Experts of a small language model.
Experts: 64 experts in each of 10 layers, 160 SwiGLU neurons an expert, 3 picks a token, a softmax router.
Below are experts of layer 2 (counted from 0) of a mixture-of-experts language model. Rows are named router (the router's row for the expert) and show model dimensions 64-127. Each number is 128 + 24 x the weight over its row's rms, rounded and kept within 0 to 255.
After each expert's rows: "comes before" lists some tokens at least twice as common just after its tokens as in all text. This comes from a sample of Wikipedia text that the model never trained on. Tokens count by the router's weight.

# expert 41
router [100 106 107 104 155 108 151 152 145 147 103 105 153 155 155 148 149 150 150 105 153 107 154 155 105 153 102 154 105 108 104 104 152 153 153 154 150 152 152 104 152 145 156 106 150 147 150 154 153 148 155 150 104 101 104 106 119 106 107  99 105 151  99 148]
comes before: "\n\n", "| ", "|", "\n", "was ", "=="

# expert 43
router [103  99 103 101 153 111 153 156 146 150 103 104 153 152 152 143 146 152 153 103 152 105 152 150 106 156 102 158 101 106 105 104 151 151 154 154 152 152 161 106 155 146 150  99 153 152 149 153 156 153 156 150 101 102 102 108 123 102 106 105 102 155 101 148]
comes before: ", ", "the ", ". ", "a ", "201", "202"

# expert 31
router [103 105 104 102 158 111 148 155 146 148 104 100 150 152 154 146 148 154 152 103 154 107 154 156 102 152 105 151 101 101 101 109 156 153 152 158 159 150 149 104 150 144 157 102 152 157 152 155 151 154 155 154 106 102 102 107 122 104 102 105 103 150 100 151]
comes before: "| ", "|", "is ", "(", "was ", " "

# expert 49
router [105 105 106 104 157 113 151 156 149 150 106 102 153 152 153 147 151 152 150 101 149 107 154 155 106 152 107 151 103 102 102 106 152 151 154 153 153 152 151 106 152 145 151 106 147 151 155 155 151 155 151 148 104 104  97 107 122 102 102 105 106 150 102 154]
comes before: "| ", "of ", "was ", "|", "is ", "had "

# expert 27
router [100 103 105 106 151 109 149 153 150 150 101 102 151 156 155 143 144 155 150 102 151 103 150 151 105 153 106 151 102 103 105 114 152 154 153 157 152 156 151 101 152 146 153 104 155 151 152 160 152 152 155 156 104 104 105 107 121 105 103 106 100 150 104 151]
comes before: ", ", ".", ". ", ": ", "N ", "-"

# expert 48
router [110 113  96 107 126 121 164 144 179 142 128 122 140 144 158 110 133 148 133 144 121 116 129 152 133 138  61 163 120  77 116 116 144 130 140 139 134 142 135 130 137 105 135 130 136 137 162 129 142 129 135 128  75  82 111 144 127 122 113 126  73 136 110 145]
comes before: "- ", "| ", "The ", "In ", "==", "He "

# expert 25
router [105 104 103 102 155 112 154 155 149 148 100 102 156 154 151 149 145 157 153 102 150 103 151 153 106 155 103 150 103 104 103 112 155 155 151 151 156 154 152 104 159 148 148 105 151 155 151 152 153 155 152 150 100 105 103 105 111  99 108 102 104 149 102 152]
comes before: "the ", "of ", "in ", "to ", "and ", "on "

# expert 61
router [104 103 108  99 156 109 149 153 145 146 102 102 155 151 153 143 144 155 149 105 150 100 155 155 108 151 102 151 105 105 103 100 153 151 153 156 154 156 152 101 152 147 154 108 150 152 155 155 150 155 155 150 103 104 101 102 131 106 108 102 108 143 103 151]
comes before: "of ", "in ", "and ", "to ", "(", "for "

# expert 7
router [100 105 106 106 154 111 152 150 147 148  99 104 152 151 150 141 147 152 149 103 151 105 152 158 103 153 104 152 108  98 106 112 153 153 153 155 153 155 154 106 153 147 158 100 150 151 151 152 148 156 155 150 103 102 105 109 125 106 106 104 101 151 102 154]
comes before: ", ", ".", ". ", "–", "th ", ": "

# expert 45
router [101 107 104 102 150 112 149 147 146 143  99  94 156 151 145 140 131 150 147 107 152 110 149 159  99 152 102 152 108 104 107 105 149 147 151 150 161 155 153 108 149 141 169 102 149 155 151 158 154 148 154 153 100 103  98 111 120  99 108  97  99 146 108 153]
comes before: "\n\n", "\n", ", ", ": ", "-", "'"

# expert 32
router [116 138 121 100 141  77 140 130 165 130  90 129 125 142 160 147 127 177 135 115 135 101 160 130 148 125 113 153  96 138 118 104 133 131 139 155 133 130 135 155 115 121 156  97 137 151 166 134 149 151 150 114 117 122 119 108 137  78  89 119 117 107  99 198]
comes before: " ", "0 ", "1 ", "1", "2", "— "

# expert 62
router [102 104 110  99 156 113 150 148 140 146 105 103 155 156 150 143 143 155 150 107 152 108 149 152 102 154 100 152 101 103 103 107 154 154 155 156 156 153 153 100 153 145 153 101 154 152 151 154 150 152 150 148 104 105 105 104 107 103 106 107 106 147  98 160]
comes before: "| ", "|", "\n", "–", "; ", "("

# expert 63
router [ 99 104 101 103 156 108 155 152 146 155 106 100 155 156 152 148 142 153 153 105 153 105 153 154 104 152 106 153 103 106 105 109 155 150 152 157 153 156 155 105 152 147 153 107 150 149 154 151 152 150 153 150 104 101 100 103 110 104 101 104 102 153 104 150]
comes before: "- ", "| ", "ed ", "es ", "es", "tion"

# expert 19
router [102 101 103 106 151 112 152 152 148 154 108 103 151 153 159 148 139 155 149 104 148 105 158 154  99 156 103 153 104 105 102 106 155 148 154 150 153 149 151 102 153 150 150 105 155 154 154 154 150 156 154 151 103 105 104 103 113 106 102 102 106 144 104 156]
comes before: "the ", "a ", "to ", "not ", "been ", "be "

# expert 54
router [ 98 102 104 100 148 112 151 153 143 146 110 102 155 152 152 144 139 154 145 107 152 107 156 155 101 151 104 152 107  97 100 115 156 148 159 153 150 156 154 106 156 145 159 102 152 150 150 153 146 150 152 154 104 104  96 108 114 105 107 103  98 151 103 146]
comes before: ".", ", ", "–", "; ", ",", ". "

# expert 51
router [ 99 105 103 103 155 111 154 152 147 147 101  97 152 152 154 150 146 155 147 103 153 104 151 155 103 152 106 153 106 104 100 110 154 152 153 156 154 150 154 100 153 148 152 106 150 149 151 156 150 153 152 152 101  98 106 107 120 103 108 104 105 147 103 153]
comes before: "| ", "|", "of ", "and ", "to ", "in "

# expert 44
router [105 107 102  99 149 108 155 152 152 148 107  99 154 152 152 148 152 151 153 103 150 110 152 155 104 150 101 154 103 100 104 110 149 153 153 155 150 158 152 101 151 146 150 102 152 151 157 155 150 148 155 147 102 104 102 109 127 104 105 104 104 149 104 152]
comes before: "\n\n", "- ", "\n", "0 ", "1 ", "2 "

# expert 0
router [105 112 109 106 152 108 152 153 149 153 107  97 151 155 157 145 152 145 155 104 149 107 147 151 110 151 103 156 106 103 104 117 155 146 155 149 148 154 146 101 157 146 132 102 156 157 151 159 155 153 153 139 105  99 106 111 125 107 105 106 100 145 108 153]
comes before: "and ", "the ", "which ", "but ", "he ", "including "

# expert 17
router [102 102 105 103 151 112 150 149 147 150 103 100 152 152 154 146 150 154 153  99 153 108 156 154 106 155 105 151 104 103  99 116 152 152 150 154 150 153 151 106 149 146 147 104 151 152 154 152 152 151 155 149 104 101 100 103 119 103 105 104  97 151  99 152]
comes before: "| ", "of ", "States ", "(", "States", "He "

# expert 55
router [102 106 108  97 154 102 154 156 149 149 104  99 151 155 154 145 143 152 154 107 153 107 150 152 101 149 107 154 106 102 101 107 156 148 153 149 150 151 154 100 155 147 152 100 159 150 156 153 157 154 155 151 106 103 103 110 119 107 104 107 106 148 106 152]
comes before: "\n", "was ", "is ", "were ", "201", "202"

# expert 15
router [101 105 110 100 155 108 151 159 145 148 105 102 153 150 150 149 142 151 154 101 154 107 150 155 102 153 103 155 104 104 104 111 151 147 153 154 155 151 153 102 157 144 155 102 151 149 152 157 150 151 153 151 102 101 101 107 127 103 104 104 105 150 102 152]
comes before: "\n", ", ", ".", ". ", "\n\n", "–"

# expert 16
router [103 103 101 101 154 110 154 152 150 150 101 102 152 156 153 149 149 154 148 104 149 107 156 153 106 156 102 156 104 107 103 109 152 153 154 153 153 153 152 100 154 149 149 103 153 153 153 153 149 153 152 151 103 106 106 108 127 103 108 101 103 150 101 152]
comes before: "s ", "\n", "in ", "by ", "to ", "000 "

# expert 53
router [102 101 109  99 153 107 155 150 150 153 102 101 154 155 153 149 147 151 150 101 154 104 154 155 105 152 100 152 105 101 104 104 153 152 152 155 155 146 152 107 149 150 155 104 149 153 154 156 147 155 153 148 101 100 107 106 130 103 102 104 102 153 104 150]
comes before: "the ", "a ", "his ", "be ", "their ", "its "

# expert 34
router [106  99 109  97 158 119 158 151 154 159 101 100 152 149 147 140 120 157 153 100 144 101 160 155 112 157 105 144 106 106 109  82 157 146 155 152 158 152 149 113 147 138 175  99 151 146 155 149 147 154 153 151 106 100 110 109 155  97 101 102 104 141 108 151]
comes before: "the ", "a ", "his ", "their ", "its ", "be "

# expert 46
router [101 110 104 101 157 113 150 153 147 152 104 104 155 150 149 148 144 152 148 105 154 106 157 155 105 154 105 152 104 101 105 102 150 147 154 156 153 152 152 103 155 150 147 105 154 151 148 155 153 152 155 153 102 102 105 111 128 101 104 102 104 148  99 153]
comes before: "| ", "|", "(", "– ", "/ ", "million "

# expert 29
router [ 99 104 109 102 155 105 153 151 148 152 106 101 151 152 155 149 145 150 149 106 150 104 153 152 109 151 104 153 100 103 101 105 151 152 151 152 154 161 151  99 150 147 152 101 148 154 152 155 154 150 153 151 105 101 106 109 113 106 102 106 102 145 101 151]
comes before: "the ", "and ", "a ", "which ", "he ", "but "